Below are experts of layer 2 (counted from 0) of a mixture-of-experts language model. Rows are named gate (a neuron's input weights, with its number), up (a neuron's input weights, with its number), down (a neuron's output weights, with its number) and show model dimensions 128-159. Each number is 128 + 24 x the weight over its row's rms, rounded and kept within 0 to 255. Numbers have three digits each.
Before each expert's rows: a language model's description of what the expert responds to; "gets" lists some tokens that make up at least twice as much of what it gets as of all text. This comes from a sample of Wikipedia text that the model never trained on. Tokens count by the router's weight.

# expert 27
Coordinators and, or, & in prose and heading titles (Early and personal life, Design and description), plus Early, Most.
gets: " and", " or", "\n", " two", "/", " most"
gate0:128109130161131174117128104157105133123137163153114144121103119128092149084173100141118091114140
up0:153164158084160119117118172098198103121160112102111120158148121096121097159128128128110119116139
down0:086117118120162100138130139131176133104105158102116109116097171170140118117147144102121118122104
gate1:126103142132111127131145110130141095156115113128140140145124134124112150090095117138113176135147
up1:113131115103136112102118109109148106118139115124158165136109140109151169157075098123135119141153
down1:140120140121096163100134121156115135166150105174151103114107100137120104131118083148089126115127
gate2:106109146068152107102111129135121126098128149149148174139118148102158146115111115138144094096119
up2:153128124188122164127143154133126127105129106092123132122165164094158129131150148142153114133127
down2:080099099120105148106118116092116148122114132099108163137133168112120157115140143129141099144107
gate3:102099124149114087176131158136121111125084149136140099086147146148118133110110147152112142110136
up3:128061146166144104113149104172094135161123099111133107102121108172172105150143123091119170161101
down3:136140110118119132102120100116109094133088139127138133165132117134136131157125126095139103146085
gate4:164111142145127140156103122158134118111143114127148084180150167073170131128142106148130124109109
up4:082144116133146079179114127152083126141096099138130096140152161095108122132098135087129109167099
down4:111168143135170139118122151126162143168078131171133124140095106083133098084127116148148156119154
gate5:135119103152136138201105182142125117131134131129130055125177147122136154129097167144141151132083
up5:095096115091108115112118108094162092155111141143159153143125089128142070062142091136171158121178
down5:137127148145118123128137153128106137159153150099121123117121100121141178163121148127124119105123
gate6:132162111103147117085109124127114114168162126120151114089151123111190137125072122149096126153110
up6:141156182103142141122134128138125122159126134174164174094121143142155146118147148098138149131148
down6:139114126166097132136080096137094133088123108096118169131166099122146118149153101143093164116159
gate7:099070142096162121163127145153099140114124124121105149134152131175142117122143183166123114088132
up7:147061119130097141122140141161103121124153130146118158124114114182136149090111160155152093069106
down7:126108144156170151139104096182134158143126161162201142099131140111127129109110111096143106108152
gate8:121103108168108082165089142148065134152128091091103089143147134137127115112108139184164117131156
up8:128096117166090112107125118102147090130097104127134139113137149139166128163165146117132103144150
down8:063139129112123103146108106119103171178095119166166132174171096130149149105112135165181091143133
gate9:175117109141081116156101133130139079091152173127111152114148103127152139146098131157098117097116
up9:115154085157112176158073105086173186123135138132144154098143136098149092103122063159137157122120
down9:110112173131124125101121092135124121124203148157138116114136129171149096155145142090124164061167
gate10:128056153174088121141130112140099140117139125134139131129113132081117103132141152086153154127110
up10:135177141103154100079114157112163097057153156147145119127109139125138145108137143171129109079134
down10:115157119095094113104114145113148084161135139110116145133108146122146134111134132094152075118059
gate11:124100094117126104113152114171128123111160136151130137098165122164171089112166111136112169112115
up11:128092125128145149133134079110164152141096119108119135166153114156063171136128108101144090139104
down11:116145133159163159126137110134167126135117158175112095135150098108119171132102079104130171141122
gate12:134125087187124118108130168106115136072105138134141119129132142133150122119118118118113138091158
up12:111122127122081131135152107137125140140087121120174154098179159116148115164130099128147096126079
down12:092123071140095136103127143123110136153116078087126129166121133119158173156147130135133143134154
gate13:122074138103092127103138116124137150119139135120165164184098128125119151132064148089151108114110
up13:105120123136157125117117104136136165118136105095150145162106095136114135142075124154130068103103
down13:160155158092134142104103130162132104158128120141123152163099169119140166106123124165118086148089
gate14:135130135102126136102105140135177173151103145167132171102150098133139122105113132144119143166103
up14:105128119158137133160120142102146168128134130148116126153162118149102111104139132125139143156124
down14:090148131109153148135111085161139122147067119163150158127132072131134143109124119165139102131122
gate15:143131118104149100136128156099105128108139141165126054125163111167124113161108122093162147098124
up15:152155136092140145158179128138191078118105128148132134175107138113163126090099074147112105133129
down15:143140115097108137145112130106116124161129140097115140123128087140183144116108101117114106136087
gate16:121133132129091158097186112124131113180159146114150139119103145144114107145129138155126151146092
up16:133109127164089126154075151119136171121133101077134149097188143112146141133113138172136114123139
down16:126119086123092116122130101097106159135173153123148091116126139105088114114142170102123114125102
gate17:148099127132161117146132139087143124097144129117137171084125133141071155144127140101121133141106
up17:148161155123141133131121087115163136143121145143100091107097150126078105129147103159143119133123
down17:128164145157125195134117126151120146156123170147142110130098121118133176128095124132163119157136
gate18:148123093140127140185082152134120139145136116079075132162128153096130107103117155155145092147176
up18:134106098144148154118133186114151160086148114153110149086134138104107129113160113113119139097110
down18:114156089126127149139144115116152176121161106115135134152155148121120123137092156104119149134073
gate19:120102113118153129139164144134131146119150159108115145127183152117147129135155131106093102093155
up19:116124144137145109143116073115106112128142119142156142134115090168115103166160149112120096127110
down19:124127181122140152148159132124094151161172102122090106113133100155156141134175110126115152111146
gate20:112184126123107140151119158126145128182114117131118154103131136088080140077091109126099094174122
up20:142150162069143104111193105126118124134111119148122120101155110146167115156125103137099162130088
down20:122143127180141141121122151152124128099136117107115114112124142091105150135116099125117151128127
gate21:117166100173096143139120113132129126097105148153146139152155118142151141122110110120139147137110
up21:139115121124130146117146121139101119148128120159133122113102143136137119179160140160120163148149
down21:152107128125182155117128105134130127152172126192129133147115158174111129135125119130100146126137
gate22:161148110135119115161117104137113074114131127150167151142168115133087132170138102110150150107109
up22:115090166132124136169181138155122160141130114091116180158103087127122164166110093102135086141135
down22:120128100127110131122111141108146117102102110121101167170145117094082110136116164157122123155088
gate23:141124095086112122114136114122171108109130106132117152112098143139103144153103124135141085164149
up23:129158130086127112118145122097184103149160106154117111132147161093145124140147116110122115111140
down23:118124104157105132066118087121152130161119115100140103125195150151117128099120104164142098151088
gate24:116125092133131099149154138106115153123127115134060159126135111137136086079137137121148160159143
up24:122167159104155115103107065177134113146148115139122123181102095112135127096081128087126120165123
down24:148164113122073121113157138143123135154157127113120105117087105124132122096127106124106144122141
gate25:129138142113154145150145133121196084144141122167159142084143150120133095117121131150143125085149
up25:115107187097154149134152099133108137113144119130124121124101133125145167113112131132166096135101
down25:129115119165097138120129109122103124110134131119105102122123100167148081116106091115116085121132
gate26:161111138136102105155120105131139087111128153123153156051173140113106110129150112112113097108145
up26:120110098090139133145120136140119145130129122111091084164100165146094114114144154169126174169106
down26:123151103126149111105096151143112157109054127098129099148117112092072104137127137152103136107102
gate27:130173138181136164173118104141158088134124154093114159158162109139138095138118117113149148133134
up27:127127170114128136165134144104094148099128115141099070114164127136164114140105166130168127124114
down27:098162138174132092120134125095126099119104131124131150080169108147164155100098113091141107118120
gate28:120113147127128153152120122132138130148118158141138124111150156146160084115168099127129108101115
up28:123132073165152109139146133141117197107121098155121119150137115152086125147085145117127131146090
down28:131184120114146103135137111142097161103101149133143139127113150093119121139110152122135110135123
gate29:146175121104096076122121109089152124105143143129128146117114151154087155084121129147131140122118
up29:145142121164138129115132122161151182113132109111090095100158104107128099140161089104166081130152
down29:139125085116120159160156127143150124144147150148116113120146111136140143126158143165086105142144
gate30:132137113087206142146112138162171121101121138114173146161142117127137154134123128099103155147138
up30:087133152066156122114124109117162168125149102140180144144104145108115155130103117132141166138126
down30:124126134109114128108118157169161132138151149131155142128134175122119149103089152112139098153116
gate31:156064144114074123086101083125108119163118139157139143152143074128173133086138161172145145138115
up31:152126169141146119160126114117098089144140128121092114098131118126122116123107078170106164134113
down31:101104110073156139142145108138139146102161082144163134152142088087143138124137103149151092142136
gate32:175096151119133136136154076096144096128121122100117150066171128133097143150159117122112133115137
up32:146146108110121134101113170161130150164135089139079116151117100115144099100129136115126119156136
down32:161131117110132154105126167164075138148126133121148104141118107109113081181104093139092140097116
gate33:107114146160127124117154145103109129144120092151115127130100118100095129141131108116139127135133
up33:120086171066142142088149101115101133112155162108136153145104110102125123129094102122114096112139
down33:134094157127144125105117110136136120142077124087109130122109131105169144129116118085114104134148
gate34:102113107109138130138154117122147176160125172117149111145144104188163087114153110145161185138125
up34:147132109192155115148104122139124114084111109149089103130155120098103179121154108171103135155122
down34:134114173138141122138144113098121129154112076105150130160133157090156119127170122064126125175127
gate35:087137102135157167126125138092112152150132130154121136149113147190158137107092166116141144152139
up35:144157154152114148146063120123177138115142118129133087131124141109124091161159087130119132160145
down35:145152097112148126163148113133158159086136132144124081129126104110107124129115108131093139123092
gate36:108161122134127118122138116179064139124150143134128161169111099122130120101120118170108128071092
up36:123113123143112135108148124153160098161101137079136144096113122145144120133070072102163097155154
down36:127103183102146108124103136097148138139125108141164086154155135133094153130133145110117086134115
gate37:164111171156129130130179131160088084133123112117145164151145123132123138119119179119124126054128
up37:129115142159102129138156137153111136122124121138139184078145129118142139099135099106152110104193
down37:103095157138137147115114145116149141123144140157105131109132118127136141122138106111135125150118
gate38:160103136152167120157176141131117170126111110099138109146187104100139154149084104146124162134089
up38:099149087128137142116085112166102180145099141134176117131151157148138131094146122139122175134106
down38:123143087145122140153122124182153112089121109161101151118114127135153135114148120114158132149150
gate39:118140140165118132134109107057159149152114129094073114125176153150155173067124124102126088162123
up39:094163083125139149134104124102166121185129111139122116162142110119160103142096183145119117114150
down39:096111106157126145084119153106143154154134079101142125100129101101142155100097124123087135125115
gate40:119118163132131126133189117126092106112105111140095109097164130130083111136138092129094095139138
up40:133122174138138171116133138096106112106135122152145074149094132136110125153093130128158174151141
down40:146119148083130135082094119173097124097069132132126140116171075135129195162120072122121099151116
gate41:098087171090160140084172103109101129163145114129150107120151083163099143166157148116122117134105
up41:144113170142118139132104114151142108122136141114107131118153125108111149131127083117094090136131
down41:163108152100161155100136123105113148152139123174106113185096093167143119147107134133141102109112
gate42:135170083166130137134153136083109140172133120128070100126132115141124147150146097127137081132177
up42:109105121089112130125105122113134138161107104167104100083130149123162127080142150113142072119130
down42:088093144109122122119110114094192144114131141157184144094141197137132081136127152148101114123113
gate43:117160114124133086133125141111100085112133130142125126054087145094099127130102139125108149083140
up43:121132096108138104088112136130110121117143124122115122143162135142108135147101155183140136116139
down43:124125132046126128128163141126165128165139145157135133101135168109140108106115157095122136121176
gate44:135095124109141122104133103130097109163128144099155131117134132143136126175129128151151140115149
up44:156116108141151118150171146149090157121143103138106107113145108130105076109135110111138125116131
down44:139159111175134127138129134123133066102104154102088147119133089121163093166161115080141133087131
gate45:103133088074110156136145137142096125147133104165149158116125110187175099109138131124145145124124
up45:139161103077144133130105123132106113148107128104154121152185142146154112119146141170096151120129
down45:138117103176130101174187155109117104125136160129083147108090150166120128122119123139132121092163
gate46:113195095113114121165125116140167153094124126134141164128145137099133135131094102121116154154089
up46:109088149121136140092144112123122092130134168093131181124122147131132150139130129126160100086130
down46:093126139146094168140113143137144134110091141064129102158166115112129115196120118103163137097095
gate47:167097130186145093138077123167127119104139153122072126133171138113173062135146109153104149114133
up47:080108149134155122145113093115159142111143109130109171106133138124165088179142146108104084116147
down47:096135107145141092143132157081097120053112129119130156129142122105118148147100139159163103156136
gate48:118103102174112083138140131130104126140115121117139138128103109091147147150122125102136100129129
up48:107112104128103128071078151138123112148119130174201130111138140148101136125145116109121112102119
down48:120112145130159144119153143082117121146064141094123123147147126135109135165139152126143164100124
gate49:113160111175135152122147113108140161130151140093103094147143165111097104173197154129116130119130
up49:107138126123154123142124138103115152180099146098107092133122144174099130118150178166118169130132
down49:161130134129136163110103152167109129111123115108133118157086100114124144148150105174107121131126
gate50:118137129177088121136113174126120144143146143109099150080128154148147137133111196110119140106106
up50:111165150139111129118142163174111166144107136109106119088153134127150099144125152129120149123111
down50:100108141135115137126141154113134175108136148168129168079134144098110147109135144160086148128162
gate51:151156121156104139141091141110141160105149111092082112140154137088101130099160103159091101101161
up51:119134167138133120163126168111184083113125143128113069107111114127155106114087142161132097094110
down51:107117122144148113092094147129154128123123121084162110100151125143120126136120127121139113107103
gate52:135145089147104142167120177114129111120147121111101107150136171097113126106149100113113143137116
up52:132155128128113112135124126107113107137153130191169106173114150123133110152166146145116166107107
down52:164129127092118145095137131120099129162121111142145138138139127112097136112120137130107138126077
gate53:148133126107151126154091124091153082156122163124062143134150090129092106092115105160128129127162
up53:143129092134141170118103141123159155117123132095131095142178122167129130146161120116131138143116
down53:106142129122145085123147084150151111140124100102115121139093114108103142108126134112102131133109
gate54:072061152069170116107187087113122089127136144129151141117133083169099140164136118103139085141134
up54:132107115136138081141126108134105152110113126126099080134125139073139095136140086133121106133131
down54:110128143105120104170162114124137127136136095140123117112125086122095157098152170151090138143139
gate55:118096148093119087140122129176089105144159160142107168131144136141085128153125083085078136137151
up55:161157156124101123117095117128180119162127125119148114128126139152127098134157166125110196154130
down55:147134100134094143086097140139107070127109095118143145178119124146126133148102103133156098125131
gate56:142151143120116142128123153123144105087094159094138148090149150115122114118113101161110102142169
up56:126170115128099107131115119091153126108104115157143119115156122123148100118097133119097108101111
down56:129064138117159101120110101142125147158108104120115137171126124117120098148105134149163109123160
gate57:103134127140146161167111126111154126115122135140095140122151138124139139141136136147136151145123
up57:126126114111149102119138143136130135096119148125132076112127118154142129140146109138114145105127
down57:094125131106139130140156133118106105166125136114127178093114101114123151156130132123158108125143
gate58:125124126097117166107095132122138090146126140128078112193109122128091161130121127103121158165146
up58:115131151152123137133124158132144071095139104119102177125181118131087137073108107133154120106128
down58:108144133101126115113125099139125110151096148075146151111103174076125142102105165160075147134113
gate59:130148071099101139104143125123181129129110156113125141106108144116117147123127093110156114166128
up59:128132096098150139127140084113169144102116130154134148128161124144153159112100090115147093150138
down59:107102153149134117151135114093135080186100097176125100117138090166128156066135167147156123079153
gate60:084135101164135155144090160104176154185153135139157137143128134151120145116114149103150101157139
up60:155118132122092159152133136141119102087130114146157140055089107135148133101110121141122173145157
down60:143099140108140123149134130129115139139101136139143119103112086149142125118103188177148120117151
gate61:127126158151177164153129113156140116117112122159151153115142130121145161114151135165138116076083
up61:086140123114153130153131142150100123112123111150161137134127130169124127138128162125152111134096
down61:108079126148145162118078093154116133120148131163116139139132111193123141143116135115151089170118
gate62:137113134142142103127153143106112111119117119110143087120124143148183133075158101155131140141108
up62:103097121128132112100158129148111098107109152108133139074138130140088178139090132083136122105107
down62:129159125096164148094168123118113156126122115121075121124103124135125118134121093173113130124131
gate63:102177077096117124159190106150111137107076142167149126153128167102121174153142099116130195109102
up63:128146089159130115132152097150139099094128107085188125123170122134095127082166160167158139119124
down63:133146129137124108111092128136106153115164160127106149118133123127119174149104103137114111095110
gate64:121149143150165127145158135107140137143144143107153138152118130157152087129162146125117133116105
up64:152137158097079127102095104136189130133152148106135137137121131116138154169102103108144149145142
down64:136125093131101111116140120132139095118154158085131147131108150145132124165164108110160121111148
gate65:157166094136132144105154121101141103115125149172129138142145119108147125127126153154164121120115
up65:102153116102140151124189085133125131133127119128156145131107121161136142135165186107122163148148
down65:109172098117137102143117157149087147110171173095119108105167114190102097122140149141138099129101
gate66:122092137072109099106109110121095126153124135128141153112091105145106113143065140087124040123126
up66:091096092113101123095128106128109156113094117139135117107152125126132141149150122113160139136155
down66:101141126158104126091104103138162113120070147138174136089150158148139128105112119132093142132160
gate67:147121147129110129141117149153079145168128113108122143107098144105127136159099129117124156119157
up67:108130160118095121154107165146108086142099125111120102111095110146101120128095151135102106151188
down67:149108165088128172158147115179136143172095115129120140122138145144126129132128149129086136165078
gate68:132097124090099125155141133159130135179126150120115145180101124121185102185115185088088154164131
up68:116084128111173147143111102143068109070130105121112112159135118139106157107160099132137097126118
down68:132180124086148140099094130116069092122111113136114118162114094123118123166087106144118089167137
gate69:118150090161150138139147136146135101141118146131078107113137158130181110121149125105135131129137
up69:142098158114153147100157133131128143118170111103121153131145101166090128105166143146100115133139
down69:135133134101129140103104137151114134152136141102132119116118101121184161155125112079110114144135
gate70:105070114138104149126133111106099080128123121122126078134113118171121136127084112200128115101117
up70:131078171151167118145140149109132095147147133110155105111094105146157101139072124150128146118101
down70:121181097129112141128135124174070108099112130148142133156130122133130120127103098161101110129118
gate71:149115167151090132098138121092104126166175122160145121138115154099076106103168133119123164068118
up71:099149112139149148081136128127124149124148087143145171123140125095115178096155182097124149130073
down71:136162130120115121115166116124098126137115133133140122125107127089156131131134103108140146137133
gate72:164148104171116144133096119125153098138142155153111138064152118112160098162097108136111148112123
up72:135198108188123161156108157143137106104114115120128138089152143095183135088127149144130133131092
down72:138077120106107103159145129111153162156151148120135125164154148142123142177132161172087147135134
gate73:108139113132136129073139101125141149145114160149082103140088121159127122118169101118134135117148
up73:156151111152113127143110144097146108150122130121146147120159139094097118118094101130124135134149
down73:089150166121155178135171126168125174081110128122149134080144194074176098116139131077140188109131
gate74:130138130105156084158080107099127134099131145135146083115133148126095144152141087120146097142132
up74:168112108124117118152083184131098143160119122115127153096123143093155113108137139151129098111146
down74:137117121096105128092097149107167125144177125143154107118124096121149120167132185141113122145099
gate75:092145120113144142152149129116163173113144092134115119130138159124122157140195108086156096125122
up75:073138109151162133155071165101164148092151089101073101117146147106141146118106117131113124130124
down75:101164144130158140159081128106134117131116091106117135121104159074146134140123121081120154109146
gate76:107116139135112130095133100144114161157131100155151122096131141120160114156169140109127156145121
up76:151135109112074096120125123133144101153117159112145096126122126087152103131123170127091080171136
down76:124131153110129118153139106166125115102109120128178173084112159142107112082125127103141140172142
gate77:141140167124132137127111131130090128077113153152165069131111128126123108174136156154100128118142
up77:159139144079108122130114070128118101093141133116128118137118141095100138144169115110126155148110
down77:129126126181094147099103099171134151128131104120152142136097155103140103128136108105125129102156
gate78:130168123163097113157104166109097139119143162110096145134118109158111117101164119112079104097128
up78:153131144121154103123096134137104139180133103103103106091090164115104124142086154131150137121126
down78:144156152125091111112110109111121102158113096129080132119161091081137115145133151110158121115149
gate79:141140127104129128128131149103137114158138153166135115095125149107157122134103134136089135126174
up79:107123118150123145101117121143158109098096123123117163116113116102082110133097138121153140112115
down79:108155092090139126128158131148129141139164098139123130117135144104125142134186160080112184125137
gate80:117137156105105119072095177123113150136165126128115123156146123103114145088109156146137160112071
up80:132098134088130118102135145133122138167121145111134103075135137102081102120156133123115161158131
down80:107119169147108105129109171170103135132106132127162159174135135095128145118157100134133085181141
gate81:151093097128151137109134130150117095117125117119166147169124127117077149087122153110118129116131
up81:138124151101141165169182109135101137154150129145101139170109135088186158149160130116119129118126
down81:133166099110140124086076131098126113092128158125136109118127181166152129123114126108123106145118
gate82:138101128114189135134145153137154103111143127113146146127080127180144141125121117130124146110105
up82:122151124102123132118153134160149080121152126159163140099099126150119113132129133080136120108119
down82:131116131164149131122153103126110142103097126108102129139108100175195101138120116175126140092177
gate83:129114095157076162115133151120104149159093143142115099083182129135108123141143125131118110157133
up83:091173166105142116154136157118131185115123106134124107142132136105160123156135157119134158126113
down83:096100140149149154140133106140104106128110087137138155105107110097111136146126091080198141150111
gate84:103129108118105089090115117103138096123158128125156104143175103111078121120116142124109119178169
up84:126093156131113147123135145112097145099145160151112115109134123141121104104122106187096138090114
down84:109099111123131121182160113114125162114110125146124132119116131109137127085099177103084139101056
gate85:113207127090142121181083103116104128148154139121112095099133120106094102133103143117099119138124
up85:103124165161119162175111114144113163155113121109100152092100110123114103102133129153102097145147
down85:136154172123125164152163114130147097124166118100133155131123136122116144111144153139097106153106
gate86:109138115100141119109138143129129144127121161106148113142084123115157154130106096126131122099118
up86:127113114077143101080148112157151122104107119103147124111078120127157157133132118085087127101125
down86:117143130124137109133096117134136115085085152135119156134144120116109142118120106133108114152121
gate87:122113156124151148103116116116093083159137136135140121148136110160142128086142128148111113123152
up87:094107167140105122104124142121162147090141137103159134133102082128149095087099186133163097112126
down87:134104140160122140141095159131138166102123126130117125144143109128147119108141131129094120162142
gate88:152168100094091088108095119075131077145167150113136111162138136086128141152125126128123158140137
up88:127136099151157100113079079092128146128141120166139095134095158154113140143107093110110162109154
down88:147149120097112154112112115162106090145183083120111091159104121149185100131135145150114098112172
gate89:129160143149125150148115135100095129120121124170143119127134143112142081179127134144166153124140
up89:097160169153150163165145114124111155078116148122133103112133128124166106125138128114152151128126
down89:118147132144110146136167149162106184101113108125129132133096136113136116140130109112132089171153
gate90:125106113095126146161101119107106124130154166117125116128122110117107139147118120068121138112146
up90:110088115133122110133104170129129116166153121143172119084093108151100133115113119163157097152119
down90:112145101133154119175145107101124151100131161104129099074128191139102105089136162120107133148136
gate91:156129098183101102103116109158128115139145115116107120092142108102128128118151163166115125146163
up91:171121166116168156114124091118137121127152110116112101169111139133136156121123137108142074099126
down91:082129156137151115107116136170112084133104111121123146123137126063142111151155106090144134126125
gate92:115114132131099116138138119120161173074098149142114140144163133091112115105111081127170132119116
up92:128139153160091146145170145139080147128090112150110130116126165129140066113117085189164119119150
down92:110149128113112168144163159111105095154136102140112131151103083140102186135146107203168082134112
gate93:138130126110141108122152090129124127151142129146137164131138111174099043151161126141130107142093
up93:145086143121158140128133110126127131134110125146091141140116109127100096126174134115127127124099
down93:148123153164162132135129144109149190126190160079125169101120165106126150158098152147053182133119
gate94:130124147145147130153104099121129121108113117133156095150159110130148154161156149084129172137108
up94:103128097144106133085104140124131101115134131109113129135139114142086134092076090118106062149132
down94:132148134125125113134121123148075136099140136091119121111116146103127170123154115113120131137117
gate95:143139135122150118126172125113149138151116113144101065158139131127091088121132140161138083138153
up95:085145108159079129076151110092167113131115100160110162111171158081138124106143086123160125136151
down95:105163132092105106142181135126090112139131114140108159122144109119128145115135197135145138118170